{"n_layer": 10, "d_model": 128, "n_experts": 40, "experts_per_token": 1, "d_expert": 272, "d_shared_expert": 0, "activation": "swiglu", "moe_layers": [3, 4, 5, 6, 7, 8, 9], "router_score": "softmax", "normalize_top_k": false, "routed_scale": 1.0, "balance_loss": 0.0189, "balance_bias": false, "router_cosine_scale": 14.0, "init_std_router": 0.0386, "lr_router": 0.00199, "vocab_size": 8192, "norm": "rmsnorm", "norm_eps": 1e-06, "tie_embeddings": false, "optimizer": "adamw", "lr": 0.00384, "beta1": 0.9, "beta2": 0.95, "batch_tokens": 131072, "seq_len": 768, "train_tokens": 626300000, "steps": 4779, "dataset": "wikipedia_en"}
Below are experts of layer 6 (counted from 0) of a mixture-of-experts language model. Rows are named router (the router's row for the expert), gate (a neuron's input weights, with its number), up (a neuron's input weights, with its number) and show model dimensions 0-127. Each number is 128 + 24 x the weight over its row's rms, rounded and kept within 0 to 255. Numbers have three digits each.
Before each expert's rows: a language model's description of what the expert responds to; "gets" lists some tokens that make up at least twice as much of what it gets as of all text. This comes from a sample of Wikipedia text that the model never trained on. Tokens count by the router's weight.

# expert 24
Description: Capital initial letters
gets: " G", "H", " A", " Z", " S", " J"
router:123116108155108137120123109157117164092145137131140105117105109110161161100130129097135104131136163133133106115110125140138162124134193120139135136142105172127198154121115103111106122123173113131137125138134160151107096081143102144129132146147149195105138120141135134127141138121126123144185103095114178146155094106094111149116158105140173099146179133165129096176166109115123115142123
gate3:172104077076136155114126146118127105105125114098193151140145142169129114150098072110161087122146152130133161131112074126101142116104166148159100125109121107126118142162114156131161129132104134104112101132115114126095131140095135052126126123112113119109105146105144108137144127143131131136130095125127133119118115111182112124152095119098153135104111073121128096126100106136177100145115
up3:181155128115087120079114149162142130157129165137118111131108137121093175112131104123149124135136068154147096142099135136097101114114114158137111102100146115115125126122130116131115142168101181136100122123113148093114130104158136112114073133133159093155142084142143098159129133131200152126092158133120119123118177141166130098162138113125143154097137118166126161109122142115110128102161
gate4:134103107119168170111152114120127160131114108063118144155172130139111126125144108178126109134131142154143128136093141154147098098145156135141121154119134119131132153175118157156152131137149075136139123079141129113136161131118136124154152147091085146149074125104076118139125129108132123156121142104113113110145101106177117153100143147089106140106096156111123170116131084156163117130183
up4:128123144142130144109142147123123122125155102116114113122133128138165149090150124134138158134157104084177185127131116118129117155108118150159098104162139146126113100096112158129118133117122180139109110134095141113135096157120125103107120170058157130080144128146123134128095124149142155079102131129141094157162166178130155148119153191126160144147104069110098114101132115108141133111114
gate5:167113101128147138132116132110144138129146156110147175124130137117122115139163094100132137117109118147176146079159082154107116096159139123120110125118122092118118112187141139098112131110070146114128094099132134075138146126104153104127090157104128114105103099139194113147134123078111133150093131109136136153112083101163136133120146082082132129090155132140130101115090155121124100120134
up5:159170092118133142150155181138174107142143139144143165121136117123165135173195114117126137165131161108159163100113116127155128140113136159072120116180159141100121131103149121133134130120130191085100165112098120079169136142114169147113154137115091091148121101139107109160146132102144141109123150110110138155101110136163115145110131120104133114113136122135149146133119111145162140124150
gate6:135096103120106086121129115140099100106138132130141192155117122134060137135166125119162122133114101130117117170121113130109148142144140137158103176128114129122145154188121138118136153164115110138116116152145154111164144140139142154159086146110127131155125105093146126138157065140167128155106108145209108169159124109094138127126105156118095112085145120143131124133090109126134143138140
up6:119134143134129152100119156098159130155094137148157050126143142138164128135101149126092119157133154099091099114150162108149098134120094110109155098104121117143104116073130092113141117114141135119131130084111091106112123100153126159102131091156138098114117143140155122111146194118120154162152168140072153117115142133141098111124122098127130133141115185136120145092151148174148117139126
gate7:143124119138135093112147145163126155156125125128119142100105129145109150134118131095087107152095145142142123138168131114127138088146126164128143143129194120108134152149142127128117116157115128141161117129163127089132118131127130068112138176153135155147095109139150130135134132083130153138066193178099143164122091119116169140078129101103134125105164128156155155102104122162084112137146
up7:114159115149089123143129096174110107081112134068102106151076096123108139095137136119066142093126115126115106166163168130124130122128141095148128198119170149119156134111123134176117145139144109130140131157149084119118108152138110088127156151135143168155101119133092161160115126127141173117097161124114121152137113113096149109131135106141148101165139147114124126105138111133132105096120
gate8:108120151137178082166156160149148142138122098147156146147134127140109154180139089146129145156155135111137150122089145138153135135150127201116147162109132097122108134142110173117128133115097136119116136130152148073167148105116151128116123085104121065119125127096121139139129144105126178130125122123105089170112142167167131086109131136119160109114136103129135124116088117159113095147162
up8:122080100085137161099082118110129153115157109143176146091126127137139115064075163150127108108105126119157127127138095126121110137126125087156143101175117142129125126154147085137156100151136098130128112137117097106118145153118079153115150149121146150059132152155143118104128157139136098151111144152157137083111111133122126125132121064126130150100098103156156100116113149139151134136117
gate9:102113150087107128104106114084133140104106113156159116157111104149132138128126120173116120123122086145107143186102118122144135104120121114133132127163146142092138132125101136134135137141143138151123087142102131168132129136108129117139155106125113141115113123133092120083158110163108130077133099152120097082194182118156114130169143162053139113094089136142098143128142099108148086147126
up9:105104161132129072137143106164105088126168118085111138122136134120128155140143129164173152094141161136158173113138129131134153127153137135109158141112095149146143096122069096136134140146124133161107084079141141114125151126120157180122166144104115151112150115123184146102122099148106106105124094121110139071142141136086126139091119137168152133111154148147113105137101118156164140119126
gate10:132128114121130134135108116126162133111072084131168143115137117102117045139087136087112145104121106148115155113121110137128129118156118124132125103138094101168126131111110133136119113137137119097094107137145126097091157119153127124119081169078117140096055124120147141129076095126164115125129133137126156099147080154139141131141151101131152114102158081120115142132102145180135149127097
up10:136166099167112115106109152143108136143125088145083147117162127125174123117159107130057144123137097142170138146130151129155122098099125120109145132186169103104137112158119181150113141139171125123168097120147133131126144175137126135124132160085109137122131095116112140082131123119198153097107128131135132143127105132145161154127137120143108122108158130130138125162127137199107107118134
gate11:140163078129116070091151135097118113187124152134109134118150125135111157111179138177135143109105090127117149159119107138095104116163116152104135127135149185122131117125165133128169126107133101130074111097138079147132116169175125152146124133115155118129155129139139120114164127092121118159145112148117162161127158132112153133108113126171122133103079142157108133127099111113147116144086
up11:135153144152107073131124135119099158163125149148154129148108100126081122112133131120111155132137109135106118123133120120133078107180149156111096177116096084153139110155164106133126092160138078141127161182162133147130157117154125124127139148151141134151159146119112208155152137159164179135138187142117118149132134145091125125121135142165107114129104118151115140111119119164127112135129
gate12:153107118106116148135116172166128189153142115131151143141139103133109138106120164160163131134094068094139120160123118134122150142176146130141153119173144136096109088109176171127147133120139100104157115132117136107139140152133098134068130175115137124117148117106116155145097147109164138124111169140129098126098136142133149159101114095166147187120080139143114095097125111128130120140136
up12:094122157152133105131118121100097063067134108120113150115098120129130158130116098086121088147127154136123149083185124159123090070104130161129102151114166158108128162115124135138111164104115145133151152105125129134128105137126143128160151126099119144131103102121125103117159121151097128114098128138114150132202117114149131122137167112079131088152161129123126115178157127107132144137154
gate13:152114162158136099144156133121119087115124062140160140148139120131103138150176064114150137143099146128095154129169155165146102154126137126172140181106181097125125123141133120142129192126083128135108133142143144101127123119127096086115090121113111121138107139128168095159110135087130141157127121124103102122160113124143126142127143102116121123115160097059112122128113110133119119150158
up13:140102188134149095131119118123123100146140078133170159147146133112134142143153094171127174136152180109104137130122158130168175163150115122159151159115143088114124126151142081147116148141109138146172129112149158113152121118122102110120110122136091131090128161129127118145079135084148144131154088097110084151151155162133134128149152100142146146116137124059121122123104138122150127133148
gate14:105126141132114089182122149142164128130075096144142150119137125128122118148132135109132144095144094114163161149141120127178163133154161116084194151156111113159109122130110149117139146122154122139171105099084113122118123129142155162135134101088096086134101115082102123103126107133125143125135111157138134123163159158170119152135149155101100117129162100133084155111139135170097153115160
up14:105118134135108121185123129142126139188131113135160132114126126150104095140106110151113134131091159099153151136156098117112123159176153130155134149154130120115124114137132138143117121033144100147174096075070123127108130134148142140143163138112146122150169095133142141084128148093136118163130132141112119123155165108152115139106123129190139120138161153115115119136140132165086099126146
gate15:184088108137117134122160161087094143121158081149152190140152136130150103174141104169143138151130121143128142155122119123109131135133157145160126154137137121076113157180145121103140105137148081128152091130141142079148139161124100100160101142119090103152159153107143132075136127145094108144093114134148106143158148110149132166132137148104099131117150097106128156123123137131128106108152
up15:108164133055154097125136145137185131154121139126116112150114119143145130114110134158131090179097078139149125144188141097134107138143110123112128086123152145146135111159128109138134095141102142141114146120086113123093131104105109144106158112197148164095151084136143124136155115120106119183151139099103139121111161131135145151118166106167170106118108141140149136151133134111108133152137
gate16:121125132143102150095117108148113134132095133136118113133150155127140111118116158110108119136115126109121115126151141111132123115100065125113116070141142123063126126150156084102125097114077136177110073148090123105136138124078107142133098119083146169122123135132163164085121162127116107166147156108092137103121132147134146132118146102149078118127074120088118137142165121175144125121108
up16:135093168134108138126110105119115135140104075127114164111150120118149103136124130145139124162186136149115138114132152133171143093156129142163147170154164146084126156130172103110113121119106148135141104084121137118181138124135104117142082113110132121124083176122134097113094146132116111141118128116118093113139157094116172115115108103143133142143038150144128113112137119168130175135123
gate17:144152061148119143124125080136168126103140172119075092153140150142095123116123172104144143132151150106116144096112119131090150131088113107097125151125092148109134135127112107169127163160058165135071109159117116143127146156112148113134105139100122126119129116116157123098114076117117085113130145106124126119142141116093140141121105146128122130136076082112144107157133135105100134105108
up17:127167090143110159156132099144181117098147144162082113116139136122097137069156145128117137113152139098167118115133120074116168101091115143102078148118094104095140126108115151160112117159087168121126116179134109148104150154125169111115151113121131130122156111113117126109116100100109124135122160114159113145130138139093120131134111123160115171142070113096149102157149132132131155093123
gate18:139151073157100111145176134144179112134118107107092125125179129138140138129145141128100163137109129149144125119142111139153120127119138120140135143147119151178134110099189123124105110105120135126067128141127084164107118136158129104126094155094117118118122153148167114067110076125176127091123097099142127097139186134134144105124130118146117118110183105136127148144133136111127147142082
up18:130115101123091116113155109133154099129125142080135113150141126132139133137111161117173145092155132102127119128082113138126110088100098109145107135118140134117121152115136124094123144127123136133142077167128114145111112186140113129135127118055156130142111103154115149093113067107151137144149090150122151076136121100140157099179153115112146090101085063137114113151127148149141097124111
gate19:125146099144112127111143082134102126088101136109093129109143131135105107083108186128111127104085128126169127173144125105132136167147151113134135121172122155156124105155146133125166129111156131120115181180131119107121134152117125161119107138142139163134130144144118118154109177121113131132142147135164139154090125142078122145130152107179178147167099138123138136097139116106165126098061
up19:133178137114113120108127112116167133121103168103172125132102116122125123176106112121130116120138118144141153131142109130121112156108109106124118100102053103170116100107100117163157103105128123152096134172123134119083143129144114102134124120134133112084085183153145096155081125155114108168125132145121124164136100181137117093116099143125185083091130098113131127138118122140150117153107
gate20:081140108095164112138122124101108125167108098092139150115135099158147154135087163170096128138084144119080172143116099099104108129196123147127125188110108155133110120094135135128135101118130092130083105137146090099110140131175115109100143127100124127092073133129154132118122159148101111134129119120149160127092117169131122106123104098138124117134109101136126092109119128160109118107132
up20:178077161103110100127171117165103092094166113138164154151097144121069121145185106093158122118147102150167132104123135116144149105153162146124112113159132150098143132121092120179146136138136096127125141182148124137157152116104150113168121165117112139139137132110130135144098100107150146130143152148152112137159119142106120145099181117143127121087110097132113110137115114128147149164125
gate21:086146121126133124140144109104149089111097153140121133193097129117130114140118127103148170157169155122126132122117134156109118093085141106135150116121089091137134084143125165152130120110119134092101083094131108123105105139126146170137153126083146152123147126130120154124121102109165106102106104088139155118159129172085096149075118136166138132082097145135119088136122100145162130114092
up21:168124097116156155123126155165132133113164109111115147074143135145131144109122123164077093103103150109127130125118111114145131135123104131125113165136162138137126136131165127114133109100140095144137125194120134126115161157137136089145117110184153112120123112137144122154123135125112141134096122165110107146125149076171155102152135102076156129106114079122196140140091135134113094170174
gate22:133136130184149101098159107145137176110068162150142120102116158129151110136112093136135091107114121118127123132115154142121102125144094137150183160103122125186110125135166124112122102164146117138128165155099163124117132101182118115139117108117137113096106179112136138086129162095106125197120166144136114151127120115145129096142111157112133124090135105110158157124117143104092117148118
up22:108092114148128111137075137061149159150111113147170103108129133113138101129129097119140131098111116128096155165117155141109085156147123136095143109062096093155121109153105099145108139173094116102127162130142122095115115134162149106151097099132112106108127169118130132132145128080159149158101148132154087139137122142128143136122088129138158125087157119142156132107080166125107127133107
gate23:090136100069124114108118110136167110110109088112122122118098156138112072111171146115151121130124083098122127062167102139108100095101148155086097084150135125109113130110095149125129103131134136154106077105142082128099132131113167143158143089116119103141117150111081114112157126119126121139131138123141131062126114138116138110144138105160155098134130168128174131138112123130128139114108
up23:098120117114118137141127130080176131174127107129118120112105126129118083122157117148145158122130083096149123073167109147116127122109166137100150141159144154072101117123118153116125096112128121146087115120099101107128146121102138139125162114144125096157169147089094102080150137087127102134113100089138152109094148153128135097124128128146161115109137185169190120142125141150110121123144
gate24:112139140070174124151129174137157113119182144158178125109119127138159112111128123119144099111082124128175141133154106124131150119124081108169111133093168151137116163072104142132128071157110109119106102160113163114093096125119141147105113123143137108153195128123132097151101103119108152145103089143134149140113132130124107141114129109126135103126138072113124109129132141137119108114084
up24:116135119161117146163151152068129142112112149138097077111131136135119113108123158166104104175110122154141150168138118101158125171130133118115157100109124139094131143134070126114134122206152135123114130123092136088136146157118119129135157101121136142127116169119110120099142115171089111145123099127185087111091143131106139161116098140171167142137133151138146170117092130128145148113116
gate25:159112088136119126120131096138127130102134130103159138139108151142085131155080108134131090100133159151137128138107085122071104148130152108154126151068166133148124127161111140092162169102100086135135113137115131119112115155128149097116107167105115157120148121094174131129127172110100137166088165158162126128125091129146133103122120151111127131115136068092150110137107096092152118149108
up25:126148086162150079084130075149123128137121144090135099139111121140110101161078134138086150120118145139140131137099118136101142130130120144144119131112128127161133109171084080111104156113068085103127153102121112120102122125100137131084135143149120163122169170153094099118150129122118114109092147146151152103125094142106123093087143158118149097116146134140141149109114115091154076113122
gate26:176129109099141119124141145114143079091126125135099106142163161133193129144124117090108087146131102118102129155103116114110136099130115144121158090168188136119106128119156142121112140104115160100136187142114123122133112181129123158118095095139109136117071098147111087096174102102150148091124095130105140120108165111140164123158133120115120128102105112097168134131135128111115142127150
up26:081126119142136110106093121162157182143120129122159130113081136114090118163112122135165143097158144147152144117171110144137105152111130106148143117117115115113123130140091093129145097214115153173135101112130112117132123098139138108191121139123149085148108136098133142137119117165110118177071159134146085143106118141129131132127117182103130116130133131162126151119117156128099137092127
gate27:101142174128185101128100131147107168196140082114114148109141131108146076142137099113120148139130103120138134112135117133126146163158132124114135134144142092146116096107123133133134098136115136117097144117170145104145104128122120176154134090134122105154119167126130151157147096169146105127111132132119075187039108154134119116115131141146105117157124103110163126128107112136165136109148
up27:125082111119131095170130177160103131160159135087086127170133099124135119134118102140151178162140145158104115150078153150099086113158102175143109117136132111095125132121152130142110126137094112127123153138148107131206124131128091125106130140144160141140112139117125166163110111105158131140153131145142098136088129165100145106150110141161131119139090125158135126123116093155155090144153
gate28:134143121114216158136142137100097123150146145110113124095100155154175132095133159127160099114136168130119144088135150143158108116124084194149134152096122131121135124112139085125113114152113119147106103119152158062160140107114142070167117096162096144107163162150151106134146088127116114119129154124140108149135109125131112134127123153121103146128096130092153118113130123124137129100104
up28:142117167125142114149120143146171137136131132107120152117123123121082154142160113104154113123125128138161126124121102107192134156080168126150105114092164145162125127089118139101131090105123128110162132128167133113129150124164113174116154118128147103157117126061116163137135176142136132166144140146191086137110121124110149110126111156110111166076088104119145132107109127141146171102130
gate29:141141127168136139106147070136079111135131146136130118121148145149058128121127182139170135083099124144115118133096160150138126114132144119117143105117134100113110160181120165111152154135112131144106115105141111158121172115079141155144140114124138113187173107099149128097119144182152095114154088129093146116104074113093154157135121103111125132147147144139105136114130111107143136128119
up29:105164167147144114113157151109149091136156162085128144098130120142143148123128106147086151149130129081146140103145169091153121149162132152130122164108151179130123146104152101089111125090181092151162113127146134091169112144122122109146126157150144136128151157115150132145122104139090104143111157145162112166145095147125199112131143144089119123124172121128115148153136153116115111121155
gate30:131170128125136129108119091130133143098078139157090115147097162157164138139140122108179070143144111136141113133098126138118083158125120109118146157117174122118107129131167137130119102144151126150153157151131170150129107174109107148145119100126124142166114133133079130098142113159095117086135115193143130094147135096135130144123127165102143120170121088106108163150147093099090133109119
up30:119123108143111133167097113131133145140120085114124114152141146131161118136123177089120134118124159123131134177126147146105126140117075130105146129167070102151145154168077154159117108111114141158088103140123122147128115143116189151161109136135126133100098095138133161115101063104129119116136133131158125121164165129135127125166133128071163096126138097139131141156122139171079110151135
gate31:155121123131132151128122100073114119159117152168091109156138153141110127137119165134119099146131091136119116109168141119095139138152125096107140134122094153102144149125137093171115113088156133168148130163147063150141167121156121111115152106142109142111146123110181114075099123131127093103148131119153171136141173112100121132096152104155117143121087191128116112127157112103091145117116
up31:141164127146134135106148088116171146137147127101121132136152105157117081113142138171133161115134084121134134120153112130095147127115123104127170144133104142137127123120118076120172122141145133165184089156091087122161171119118121131134113091095129132119130136098130137088135119133150134085155137138190123110160142118121147153099158176144146127118053174146122119170141122144122128140104
gate32:120132136132119139148102121145119134142116113123144137143136131105127139135068134109102189127130143136112144119149125138119088112134124162147097132113068078128101121111105136151075136115120164098102116124112123140097126126141142112119090131098125086142091148102131144138058111130161167155148105112136071096157165138161100104122115125137188119113117091110124148133103163165165135088140
up32:165132126136133107174112168113150096154110076115157176171102134124162130141145118119083100134155112115117110132110147155164107126120116119171119135146172124152144133098086137134110087116143127160150121134181138121104117138125116084084145106106109104137129087091132074107080121095125174152151093124096093127121146134142116128120145169119139139073155120128141147128110123146128125141122
gate33:141151124116127145088126122173119131129149134126127157166115116124137105144111087074121118138131106174189116110100144106134103128141139131156104127136170090148148149082145159125134094154108138098089183163129117141144119124130142104184123135118175124093114155146142127128167099171114129117127131115148108146152094132141144080169113139127104129136153067138143144105098100143130120102091
up33:119102179105131129129096131144178133110113105145142158158107131119085194147093084121150138127126119126138111125131100112172120111091127102133149058124116119132114106127111121124119069172156145125180138129118111154165127106116197132167130133109153098130106107109096167136142105141106155132122141122101091111144136140116158088142135166112123141112122114106128122175134098122122138126149
gate34:133122147145114131133141129145167156149146120185129138127190133130138132125134086161072161124086144102125144143121116141146112132132096145093140104167092072152109106110122159133124151101124131141117113135104130111133123141145122123093106086069138106095114159133148170143081121086164151133137145131139136095122173164182098135110140163132142142104076110126148118140121127137129099096130
up34:103140125111153134140098109086093107094121122148117131114131112132157148135147110150164094162151115123107131143098148134109140129158152093141137151096146149077106163136135126114119135122107122115168150068094134105143113125094127089119151146159112159140135120134156073140153112148083122116122070140116121164162122156146128129169139122041120139139140123113126122151115106105100083136169
gate35:171125107116105119150164150088124118138117129172148191105142162161155060116165138128109110123142116122156180144176164088150101152157103099167147138146171122144118124152153162113139098143148173120118129110146095135111161149098124158141148083123119144125150155113156133102120159098115137131130116109170135120097144132109128131169145134139133119123116145102173112120124132114097156128120
up35:091139124135141113100147105167141109092120153108135131160112121120098187177124132110122132141082155143126130126118089116136146108090158103083129112095112158098156125123100140166150132082118090125135111148118108153113075146159143104147150156115140129150140056125074111145122099180106130110100142149143129130125151131177113110072112119127144139140125117141100133130125085125136109136144
gate36:094127104134140116158170118141138142162128097082143120101088146142138093131174121167126117090111171147121141144127139123125109093095127119172149137134166150161149070107168118143164117091166074096112150134132122083115123152155121115160153119110163154114133170155102123097120121130107123134116112105143151108105094149116147108106120120120141105114131132055162138117121131113122103139101
up36:145154123150175082116100099121139152135094100132125172124130115123118187135088103083106110129138148084115104082139119147135130123106143130107119136115135109125129112114135119133105108155107121141160136087168160165134082093086153074115098205165129117151119149113154138125130123133167131103136145126146129135136097164111152132129104144092141130138097089152130112171152133132097106129119
gate37:101129123116153145128148108138140097148075174143160138116120134138111144100112164089107143145112099092120130110116139119137124102125137150108181135120142106132116132124112111136086102117117172141150127132106084120122144112173162124154154150095137135092102152078112133121109104082180128154126182128178086093143132143125135112118118149137122138102109154143116140107102134166056166145125
up37:036152152114145157136091111101124115118113147087148117155134137130113126105095186116121143100139098093131151102110136086127155119127096132108154109111122145128136126133106114154113086167142137171174088146067106121130150122152181117167176150097130157123151109116118130124106119123141135148105135142157093133154129138107130124136124154124113135153081129102118124131106131166085142128123
gate38:106105096130179092165118129126175106152136116124126164152081149136096165132101096100117099152096099090152147134162086124123148134111127127155200101133153139126113129128138141139136121076161128120092120141107071115122117122160153123149173136137117101123130142088150130078122146095127147134106132138153134158144118139081138156107110123105158108101115125142174135114120125135112164117158
up38:099101135141110149091132107081127133132103115089136159094140081115113072169114141128083147140140105138107128137158117130066149120148131122144166157139125129145103111168133157126171111094124121134163126092133125132173106148139147161116123135137097074098175136105116148119088169121148121142107135097087135138146120135107105126120165095144165127082123166115142136114135135104135091147113
gate39:153135158135136171106109133133099141185151133183129105179134142127138130125119146107135133152122168144104132102172160157119139133110064132132144131097086094133103123125169113133104135156104189173117144117122129153141111150109141155103128132106153105141145134148166161079133127147156123141124110112151108130154096130124150130116124135141098124126133086137116176160129141119147143144051
up39:176120133139134138112116130128142107153169121147132150136106133140173136096116104115085170165151179115107150113126162157151120127141075161145152140100133125099145135127169131120125067106107161165179111128136154126156113151132130135101088156131137145137135139152160151098128147135162111141124094124124074143108120086174164106137121171113130127111143081115146160118127107091123113148154
gate40:086134147108104133142171119095142089107130127134125155128097106107083102115131120139137097117125161146171119116122145113156139138132116123117127097170120115116131120150087124096103181137091100139152176140147091107082144128101113131092126085118128148187143169141122106131119173092091164152153145139153085135091148146122127109137188121102127113104122137101125135094133110087141124143140
up40:085163158087142134143089083079129142130081111074110104111097121130144167095124128110131126131129116088163154112105131146105134137131130134165157177089121139160127132122116097115125151145098116139141099151093156143106112132102129107140148149093105171142150141124123152088157120118133101117140150160146108137138136126147141130110116170109109088176154121147099123139127128108056090124138
gate41:146157124144125088136124130100116091128146106137157171117096141144089096170117148150135120134144134127114120187161135083086180146137140140092118174130192124115079152110105138106139119143141106110118130120170130103110115155133124170113124124119157080145166093113077126145132134149114140106094110144142124144131150125132114135163151110086146160077129139109129152127100127125097093108140
up41:123193165144137116161089133126100154115133104097131151079101113120110102106131167129151107140112124137176103148165165111120158181134145126093132163086134145130115158081120098123115123158181106130171142139157155123124075101091123148108162141104133126152137118108111107154099147129122143124148151129141132162104139137144103129115160108124128146145160160095114162164130113155106110127106
gate42:137123113106145134067140153152138143130151121114159148135115150131157108144131111107159144151112129096100159114162126136114156110094117117145174159143185137121125159122146113167167130126159113098152114116094122100122116136122144103107133157142140124197141127144130136111169095125141048105103136131130136157102089129135143148116100115132072119148099110083165157148122081106154133128134
up42:155102093117112153139133162165180158169188124108148152124126134160139106144149109090169160150128144133158149129167113141101134159150139117126167133148154126139136160143080157147166134133122124110136132088150136110127092114129114132093112112158099099188131137129089135111139126073165124170128155118158133138133130145102117148112169139138118136109111144125168181131122136104144138130175
gate43:193123116121126096123116103096148104137138112107130094127097124126154114153118143126074139133108093132096130152187155165131148100140122115111134121133085097138124088133153132091122151161137139059107151160152057104132139127143117137148119076129114136089129113159135148138142122137163136116144148081107147094091125148160111095148117134152152104133134075122127148125146136125147114097130
up43:126081140116129155126096143113113141138154139178106137130148148128120146111120123156134101160125110099111135120089136106111142104084128145088141111151176141112118132111190180107119115120140117133120110148144192154112136115145135169136161157121162118158126097163101114103147118166170117093090075166147147122128182089119137131125143129110086163121101098140115132168137135130129122153122
gate44:097149114099131142151099125096121076141113102109163178105150126143139136079108194163112127054128109115169171138107090131134127096150111125135133114118107149176135115118105152114125108125139109169116119129144091155110141140174146126151129141078082127128124102116120111114105108130142137122148137141157135067138136110099132104143143158132149157137118130140130147140090117155124143121077
up44:116124132129125143144141135144142143112128176114104073139133123115103086151109150132138150128119154115097060095125164095058144133065086122112124147096095117121146148169142086156150095124100118128054130117106100122101127108127145098150107126166160117141182144143152166121116159121137103138095125109158136116120128143119144124108133111136113108121162116121140131119127144146125171117151
gate45:144117162158130084090154094091082096112134095127116098126109157149104100112120131125154090057111165114070145098114111105095094107105103106169153151155142194134081141127134149156159121145120110130108124128149144140128110185150142127141116146110115155117145151114131110089155151127121077136089138146126137136147139112168119101119115116122125135115134167134120125114125114103124111120127
up45:150135117088141136129117154180110164125106129119102152153170136137161112130137159143132152125135141122133162121137088127159138172111143142108110114103138148111130123110138110111145120166111162178134123122074098161095121148122185145145134103104116116076100103109104143116129111130069120147137090120173124132145137159117157117161087089159128141197139091097134118116123168137134115125113
gate46:115148156126178107120119107098116094142113135112102122128117135151084143091074163126174136139138183106111121129105129134095146095102094159143144139098091128168114125116106108110196162170150093138111093124135092126143137142161184138137143128144098106106139149119138136115147152151166111134118149136141120142107125162148156101129148113182147150110098149139114157145127121158130133089149
up46:130109130093124101147143130160111163173124114129130122133101120151110116138167123116124128120123099141120131135162109094136137132119151171175085118146170126132128089136134112159105118088099112147106141173186157123121179131100130111152117090150155112142142119153098122159130083127129118141115099104132116143117099099108146095144082143092077123107190161118131103087117132168128171132125
gate47:128150143141150124086091164170110132134139141141114121108137115134124144123158155113128152070080214132152107147131117125137083156105102123105147156108121096177086145167124128127137115137118162173121180127125143116125141097096173156124140115123157128112109137103104098183094117121176147133131130122110140114109123167109121128135106099096131128129122122140144145146127146109186106130134
up47:147161127107156172132097155142146138123114112128133108129136116131166119119174145146130136107092151087157105167131111125130150162114107079107141099116098089156109156138105118123134121136106110142121129090107141126158126102121170150118157112115149154093152145144165100137096117090156118130165141115147171114116114164127107157153122090062157124073108112123129161141134143123179144150083
gate48:118126172126138103123128079121143143144133093093126109113121115121160075092132119172140162110107091080127146114135112147098147098112142117171130178150144175092117080110165117133122137099103135132131098098074129132139128144135107144157121089135102142169138149115094128118141101126118088089134101125142129066087172108171149121140143148132119117133132146140113114146138115150140139132169
up48:145123105107118174135128145142119136128143163150124159149174136119110135123124162121112129163124141139126137114143178115167139192164132125068133122112126111122139138161130170135148119164145156139128139100160144127163131116152128120073051142142121129107116117112148151160092179126131157094115132112151109167118050157117145131097110137164131157141125130156118129118118122144129131164101
gate49:156081121113121129096150162128105139110136127135167162135153142125117114154160100158102183109114128164131126174152133110169117141174099140139113107163146132105141108177167120145121162163101146106110149128156112141171152141127125140134109093153114098124171150131130158127107130114135135130127151115101120138049123173119153117116106102175148124136104119125106114092126117150177144137094
up49:120132110130127107183150143128173107115134104167093147141110106132095142149135105124146136146120162126134145100124098132117133096118162128116136156143138093146120164102089164116139141118141120145170140089106118110086120113091148089135116185090142138140090092100128114149115107103115153153110141096147107128189127090145128142165191133104126160105189156128144124153115133141105119129156
gate50:132130187112167137119116163132144146131172104137154154105117140141143110108151116153145143137097073121176129152105098125117141123093102129159117131149144111120103168104142159125116060193126127103080119173100165115105148105117113141130129147120137110160170124137136094132131073136171118099110147122147143128098134112121129140135132150122110142092091100123134123136096105183131151136124
up50:128147146171142136126132123093136141119110127103062099145134137108129136131114185114108116152147137133129124123131141136138090153113105095101082135100087108137124110149074094190120134132122123126129121123097148132112136150126140120151100176126133140078127125135167088153109080134116057177111144070111131098149118128080134131124115136109145154166162151107096141127114151125129135123115
gate51:108143150143127131127139105095151149114086151126131115097124145118096136089067157121147140113132177135119123156117147108136144114109097119129191090096073082149110081164107096155128096144116107116128171123143104106127134140120149125126132139146110140160137149123110147152146142118106128193139169120143144119122124132113114142157121132075163122076117123061155160125126126098125112110142
up51:118160144140147112157106104126146105142130133148151147101120109115149109091132062164150150159126115141138118149098160165086131125145141156151110073097161135126131107113124110126117121136136135128152174125121120153114114149119153123107155106167067105127149157160169071088147110080135091160122114112112146134105142112160092143154154161092168139130138121149131128181112127097106126128117
gate52:105105103130117185117122110163123098135088120118113111146105132121117148109091189127131160086131101102151122141173195106120128126099116118107146107144118115188125114149089159146115179080109162104133109125109126135088152148099126133161120150094130119138144123127152121121076117139168128162135133120149128131141101126096148145168129172082138129128125127121124131142130133129152185103115
up52:160107125114118106149110161151155136145129115137130166186107118117149089129131154103092178140140086063147154121196092159105117115114114116118133129133113109139125055140138118159106131123123145125149107128136110108119111146144096134125138148128140129110121134168172149135146093144162137081139117123152150141108144130130140131151145147155103106129179101178137137107132144162091161109092
gate53:135135119119081145124112120182107119137118163100156148113135150125125075107145119190143138127137115145122125166168125169083123158129141119113109111146165122126119133191110100157112151098118114154125144137073115109096132117130108097139082149134138127156162154120135116133076102150114124117099118118108085115156097144146146148120109129134180115152142130077127137151091128118102180146124
up53:160138105149146070193160110106117111117110091129124129121077107136136120156109145128100117112102150139123141111092080118128125111132159128164103144092129169133145110063120149116123146152106093112090133147148123120124124149130134079128084121151135102084144110143134131121149110127088140121165098090190168124122131096116108119122111153104137113103170110146126123102125130110136081134109
gate54:116189144096143112163124143146137122104120154134113091147099173140139151095135142131119109097128108108170161110142096123126172094117102145130127095138123117114121130106135099132111113124109104144162121108141120120120139156094168093155132148103119140131156111120132168080149076115122087117126144163189092130132113133143166135195084107112145117124149092112120157105111121143082135097126
up54:142056067144155130121146157118148154164135110102126133144126114145155132170135143126128147194168135102113129139122158151121115110165115133136146140169136131135121138124114156081122129103122110100155119148105118094160138106168136122119075106147154096142124174145108114141108130106134106137111110143161148140129092106105115121106126118089106111107112110157197125164150142094104154138162
gate55:105133150117148085086132117118130117109175169123114147127092134127133092106097117148173122127109162123129158078143146146118155124096134093104150142106131175088121149134149144138144125137123101137159086090055128126116102132133150142142182148137112148148129140108171114103131136092101094108134117133148157142114120111184163153109113099144123109131093153125144097170140093106136097137122
up55:122110110153084127155085149174123115135124130189115162089121148103141095122138166093121118165135130143117124124196168146112103154134169128084100111131140107141128111149115134145078111094122162119131140140116127143115112131149179130122135096155133127107130109109120080141103123105124120158124114073100130140107191100127143113111082119148154112163118157127156111141135159112109132102146